Below are experts of layer 2 (counted from 0) of a mixture-of-experts language model. Rows are named router (the router's row for the expert), down (a neuron's output weights, with its number) and show model dimensions 0-127. Each number is 50 + 12 x the weight over its row's rms, rounded and kept within 0 to 99.
After each expert's rows: "comes before" lists some tokens at least twice as common just after its tokens as in all text. This comes from a sample of Wikipedia text that the model never trained on. Tokens count by the router's weight.

# expert 36
router:38 19 77 36 57 28 50 46 47 36 56 33 49 57 60 44 51 47 56 67 39 61 53 55 46 43 47 46 61 62 69 59 40 32 63 51 55 50 61 48 45 62 40 47 52 28 33 41 51 44 30 62 57 53 59 32 42 42 49 51 39 61 47 35 75 49 43 42 70 63 44 49 53 46 45 66 58 45 39 58 54 38 56 74 49 33 42 26 51 57 53 68 43 48 49 70 54 47 44 38 37 48 75 65 39 57 41 33 50 35 45 53 59 41 51 42 71 40 45 67 29 37 28 43 66 64 68 76
down0:64 56 67 54 39 54 65 43 54 52 53 64 66 64 56 48 27 43 59 51 55 37 48 31 39 49 52 50 47 37 26 60 77 54 33 28 54 60 56 85 39 52 59 34 40 45 38 58 55 47 50 47 46 59 44 35 57 42 68 41 34 50 46 51 34 54 62 42 44 62 55 59 57 55 61 24 44 30 55 78 28 59 20 30 50 48 49 56 38 51 55 45 56 52 57 52 44 58 55 29 63 61 43 73 37 29 34 43 38 52 57 53 55 45 42 33 47 50 45 40 45 61 54 59 16 47 37 55
comes before: "1", "2", "0", "3", "4", "6"

# expert 44
router:73 35 56 69 52 47 48 32 33 53 50 30 17 60 50 43 61 88 44 66 49 48 62 52 26 41 76 73 57 57 60 41 47 38 49 55 46 48 37 44 60 55 54 50 48 50 54 55 42 43 60 47 56 34 39 52 38 63 66 66 42 58 62 56 51 37 42 49 55 63 55 34 36 36 70 52 49 57 60 43 54 44 33 60 44 51 61 36 35 52 24 55 39 47 47 64 32 45 42 50 49 52 55 42 63 44 54 47 35 43 66 35 35 53 32 61 62 60 62 76 39 37 59 62 57 74 55 69
down0:45 51 43 70 46 59 27 38 52 42 53 49 32 44 50 38 64 45 62 48 40 44 68 43 72 40 68 62 48 50 38 36 56 41 54 49 62 57 54 67 44 61 41 44 59 76 46 47 51 51 29 27 61 77 43 62 64 23 56 51 53 29 52 49 55 35 73 47 66 42 51 58 68 73 53 72 27 47 38 53 51 23 46 64 47 31 47 48 45 57 51 47 58 43 48 62 37 50 53 78 45 38 54 23 70 29 63 50 61 55 36 39 57 45 46 57 65 49 49 45 61 71 53 55 49 50 48 57
comes before: " | ", "\n\n", " The", "–", ".", " |"

# expert 32
router:46 56 48 50 49 46 48 57 57 38 73 49 81 39 50 44 59 39 48 61 38 61 68 56 34 34 45 54 23 35 68 50 51 40 61 51 66 61 55 25 42 77 48 65 62 69 50 67 49 50 53 37 47 45 45 72 63 35 55 71 71 63 32 58 72 51 39 47 23 66 66 42 51 52 59 38 39 52 63 40 44 44 44 43 53 39 31 59 43 44 66 55 35 48 45 69 47 35 43 64 53 46 36 70 58 49 27 55 60 33 47 54 41 44 30 48 43 49 45 60 61 53 69 49 58 45 66 42
down0:59 49 62 41 64 68 69 53 58 57 53 41 43 60 40 62 67 73 48 57 50 46 71 59 45 35 63 62 36 42 58 59 53 57 47 50 27 54 42 47 67 44 45 47 56 53 60 46 66 45 42 61 63 36 63 43 24 22 43 56 57 55 35 64 49 54 35 60 45 48 47 60 47 56 76 48 55 63 45 66 47 50 47 60 65 65 77 29 36 64 43 53 68 63 41 53 51 49 58 85 43 54 29 42 42 60 80 19 46 48 56 58 40 36 57 55 38 41 48 41 58 60 44 33 63 44 48 40
comes before: "| ", "-", "|", "The", "- ", "\n\n"

# expert 1
router:77 36 71 64 50 42 61 39 52 40 29 33 40 49 48 43 35 56 27 58 28 54 59 57 29 58 55 59 45 58 43 53 44 48 49 56 54 63 48 44 52 55 50 52 40 59 21 50 27 52 50 56 51 52 44 57 48 54 42 42 65 69 48 75 56 44 47 50 60 50 47 48 58 41 45 36 31 49 61 49 63 46 44 44 39 49 51 38 34 37 55 62 45 40 33 48 34 54 46 59 52 75 24 53 70 68 59 38 57 49 53 82 43 42 41 60 51 40 60 38 41 14 41 65 47 69 84 44
down0:51 48 49 67 53 68 45 59 68 46 58 26 38 25 42 58 55 66 62 40 60 51 64 43 64 46 44 48 64 19 30 71 55 37 56 60 42 56 61 84 40 62 64 54 42 60 58 61 54 73 73 61 44 55 48 45 47 47 58 38 53 60 38 37 50 47 49 56 53 47 56 51 54 56 47 50 48 65 38 32 39 30 35 68 68 69 51 31 54 37 53 35 48 55 46 50 54 65 48 40 61 39 26 43 29 77 74 46 39 37 57 40 41 35 47 61 74 58 60 44 51 58 49 49 62 54 52 55
comes before: "| ", "\n", "2", "-", "1", "|"

# expert 5
router:51 61 57 56 36 63 34 50 73 45 34 25 45 54 39 40 80 53 46 27 49 41 75 55 51 57 51 55 45 33 46 59 36 39 48 65 56 29 33 46 69 65 53 43 71 58 42 63 38 40 63 59 54 55 62 52 43 40 48 62 58 38 69 41 65 45 65 44 75 45 30 65 57 35 53 54 29 49 48 44 40 49 51 76 48 58 31 54 40 37 59 72 41 42 64 54 59 68 41 35 43 48 64 63 51 36 50 45 60 60 43 67 61 46 47 41 43 57 50 48 40 39 60 74 51 57 65 27
down0:53 32 53 32 79 41 64 51 42 24 57 42 52 57 58 47 51 50 67 57 41 39 58 69 45 60 51 51 59 53 49 51 53 45 43 47 44 68 49 62 37 28 50 65 44 48 38 57 66 57 66 50 75 60 41 66 28 50 42 58 49 56 56 65 44 41 65 47 52 76 45 62 52 46 47 47 35 72 34 41 54 66 60 54 54 46 49 48 60 68 61 36 37 68 57 58 38 63 29 63 43 53 50 26 39 70 51 49 54 49 33 45 56 66 43 79 72 64 44 44 61 71 22 33 48 56 41 56
comes before: "\n", ".", "–", ")", " |", ":"

# expert 16
router:52 44 54 50 52 53 54 47 43 51 65 47 48 39 26 37 58 46 37 43 41 51 49 39 57 38 54 49 41 24 42 32 30 65 45 49 56 62 39 62 68 61 63 43 67 52 45 32 48 44 46 58 56 38 66 43 41 55 51 57 65 46 55 64 58 43 57 43 64 53 27 45 65 40 81 56 15 46 50 22 67 45 61 44 43 56 44 50 36 34 69 59 31 15 42 50 46 49 33 69 54 69 48 61 36 59 54 49 38 50 47 58 60 37 58 30 36 34 37 71 38 35 33 42 54 50 52 61
down0:68 51 44 42 46 75 77 57 59 89 57 40 45 57 47 44 48 50 38 68 48 48 37 45 53 58 54 57 47 36 45 47 31 64 54 47 39 30 35 46 69 51 42 35 43 44 42 58 56 55 29 50 42 27 52 40 62 47 51 54 17 63 53 36 58 67 60 49 52 79 45 51 51 46 51 53 34 38 48 58 50 52 42 57 57 50 58 48 71 39 48 26 34 69 30 45 58 33 57 37 41 39 35 41 57 37 29 50 42 30 52 42 52 34 47 35 47 49 40 40 44 58 50 50 82 39 41 48
comes before: "| ", "|", "-", "1", "2", "The"

# expert 22
router:29 17 48 53 54 66 44 28 61 31 46 44 64 60 41 60 55 36 55 47 62 70 34 47 44 71 54 54 55 39 51 29 44 54 70 46 44 55 56 58 53 49 50 53 49 43 54 45 34 47 54 21 31 42 57 52 55 61 54 56 45 38 63 43 58 45 56 40 74 44 52 50 57 59 60 23 24 50 62 49 26 54 45 69 62 54 59 63 31 68 50 53 38 38 57 62 47 66 49 28 61 42 58 60 65 44 50 52 68 27 51 43 57 64 29 66 40 43 62 35 69 45 48 55 65 52 69 40
down0:44 52 34 54 52 52 43 73 61 61 53 29 52 54 72 44 58 49 39 46 54 66 58 56 71 45 61 57 51 52 55 61 50 25 56 43 48 72 41 70 50 47 57 56 54 26 66 62 60 72 38 58 60 41 30 39 38 45 49 49 41 32 43 65 49 33 69 57 72 52 49 59 43 67 57 51 54 71 52 62 38 56 40 81 59 36 53 53 66 42 59 42 33 67 41 59 25 57 38 51 28 27 30 55 51 58 58 59 33 49 47 53 60 49 49 75 62 46 52 57 43 53 38 44 68 66 40 58
comes before: " | ", " |", ".", ")", "–", ","

# expert 55
router:74 64 53 63 56 61 62 42 45 41 33 28 45 36 60 50 62 53 53 44 46 46 51 50 42 46 67 71 36 36 53 55 46 62 53 56 40 60 27 46 41 58 53 38 41 59 36 57 55 37 35 60 65 54 52 59 11 36 46 30 71 46 74 62 47 38 70 49 37 36 58 70 57 60 52 66 53 64 41 55 53 80 45 55 37 45 44 29 59 39 42 64 46 62 42 67 44 34 52 47 59 75 58 52 40 70 36 35 63 40 57 50 55 57 68 59 51 29 43 56 37 42 39 58 40 58 58 61
down0:54 42 31 32 54 47 68 34 52 59 61 54 56 59 55 53 47 52 55 48 74 67 46 36 41 50 69 38 69 50 57 79 74 45 44 39 57 40 43 60 55 41 50 62 27 57 58 25 72 34 44 41 41 46 40 34 47 39 42 51 54 71 41 48 45 47 27 50 46 52 48 37 60 63 64 45 59 42 48 57 59 49 67 25 51 55 49 72 64 43 64 39 34 53 60 42 48 43 44 75 55 48 69 45 19 56 40 41 47 43 30 62 61 65 55 49 34 39 60 54 43 53 43 38 25 58 30 58
comes before: "1", "2", "3", "6", "4", "0"

# expert 47
router:46 36 58 47 64 40 29 36 65 43 57 11 54 28 28 51 48 64 45 39 41 51 70 55 35 39 48 47 25 54 63 56 37 72 51 63 35 46 56 50 64 47 48 44 67 51 72 47 44 31 72 52 67 30 69 32 44 45 44 37 58 51 53 44 38 54 60 41 39 29 53 24 68 59 50 55 51 59 40 47 34 55 53 54 52 59 45 36 43 55 56 65 39 50 74 61 43 54 49 62 30 62 50 51 42 64 66 49 43 56 51 38 64 56 51 67 60 61 47 36 53 59 58 61 58 37 69 37
down0:54 55 32 61 38 36 43 46 67 18 30 49 47 41 20 61 31 43 57 72 46 29 61 38 62 56 49 48 61 46 55 43 41 63 50 60 36 62 38 27 36 41 67 55 42 43 35 61 51 63 60 37 61 64 49 34 63 19 36 56 60 45 48 55 51 45 51 36 33 42 52 39 58 66 52 46 36 52 37 74 60 55 51 48 53 55 48 61 46 72 57 53 47 61 49 51 49 67 40 24 38 39 52 72 56 62 55 43 48 46 48 63 62 73 41 55 61 33 44 35 58 58 64 25 48 53 56 61
comes before: ".", "\n", " of", " and", " of the", ","

# expert 53
router:73 69 33 63 56 32 57 62 49 78 57 34 32 68 38 41 47 59 49 39 51 49 60 56 66 39 68 72 56 48 45 54 63 31 47 40 55 69 51 39 71 45 50 62 71 47 35 64 44 44 43 66 66 58 56 41 47 52 48 66 53 56 63 58 45 54 50 64 28 45 52 36 51 53 61 81 73 75 54 53 46 40 30 55 56 52 56 51 32 46 49 62 62 46 58 63 74 53 51 59 58 57 50 48 34 55 58 50 60 64 57 55 39 42 72 31 49 66 60 69 51 27 48 58 40 43 54 65
down0:45 68 24 44 53 60 13 41 48 53 49 74 38 42 52 57 38 57 72 47 53 32 48 49 61 53 60 62 40 36 37 59 50 45 30 29 69 43 61 80 49 53 50 62 58 51 46 74 44 64 18 34 44 58 44 31 58 71 43 45 72 49 43 47 48 39 40 62 47 28 38 29 28 66 45 35 58 61 47 33 52 61 56 55 39 42 52 29 58 52 55 58 64 56 35 45 53 47 58 41 56 52 53 54 65 37 47 58 59 59 45 61 49 51 66 36 48 57 51 35 41 50 57 63 35 58 51 40
comes before: " | ", ".", "–", "; ", ", ", " |"

# expert 33
router:58 37 53 39 59 57 41 38 48 52 34 30 13 34 55 40 46 61 52 61 37 68 56 56 41 66 63 65 47 79 53 28 37 45 39 56 47 39 65 57 46 66 38 40 52 39 52 39 26 48 41 54 57 41 47 46 41 87 44 56 55 65 45 46 56 43 45 36 60 54 56 47 41 52 58 42 52 55 49 50 44 50 42 44 62 40 60 25 48 48 46 37 50 54 55 65 38 32 36 67 37 50 29 33 57 63 55 54 65 58 61 48 43 32 34 51 48 46 79 46 53 26 45 74 56 71 62 55
down0:54 34 53 42 50 62 38 50 76 48 37 59 54 30 30 61 57 54 56 32 42 64 62 35 40 24 51 62 66 42 29 51 23 30 62 75 51 57 32 62 47 34 44 54 51 52 61 34 45 54 63 43 57 62 41 52 60 62 41 42 36 48 30 67 48 41 55 39 34 38 41 50 62 62 62 64 37 47 64 44 25 49 40 52 45 68 77 47 74 41 52 49 38 57 45 58 59 51 53 42 34 38 34 50 37 41 39 53 50 71 28 58 62 44 44 44 32 52 56 52 33 59 54 47 60 31 56 59
comes before: "\n", "\n\n", "000", " MP", " no", " X"

# expert 38
router:43 39 55 75 62 41 29 47 49 36 66 62 53 48 44 50 44 57 42 51 46 53 41 60 58 37 62 79 53 33 32 31 49 44 59 61 37 55 43 33 46 54 42 31 66 27 51 54 47 52 84 50 44 28 48 63 60 65 56 74 55 37 50 76 54 41 65 33 66 49 60 46 63 42 36 61 52 47 38 56 47 32 61 51 62 39 38 38 36 38 53 62 59 40 28 66 35 49 54 28 53 45 56 42 69 57 57 47 44 65 50 55 46 73 50 64 81 37 49 48 42 49 38 57 46 52 49 39
down0:66 61 32 42 56 62 48 35 52 15 41 34 43 57 44 68 45 35 33 51 47 46 42 41 80 72 66 63 47 47 47 64 33 43 31 62 57 41 43 48 50 60 52 40 55 62 58 54 38 41 51 69 40 44 61 41 50 37 48 46 67 45 63 40 56 63 51 56 37 66 45 47 37 70 41 52 55 60 53 36 44 49 47 49 50 58 53 41 58 53 38 62 50 40 52 49 32 61 43 43 38 44 44 43 53 46 13 32 69 59 29 60 55 45 32 72 62 65 31 43 63 44 67 62 75 34 59 65
comes before: "\n\n", " The", "\n", " He", " In", " In "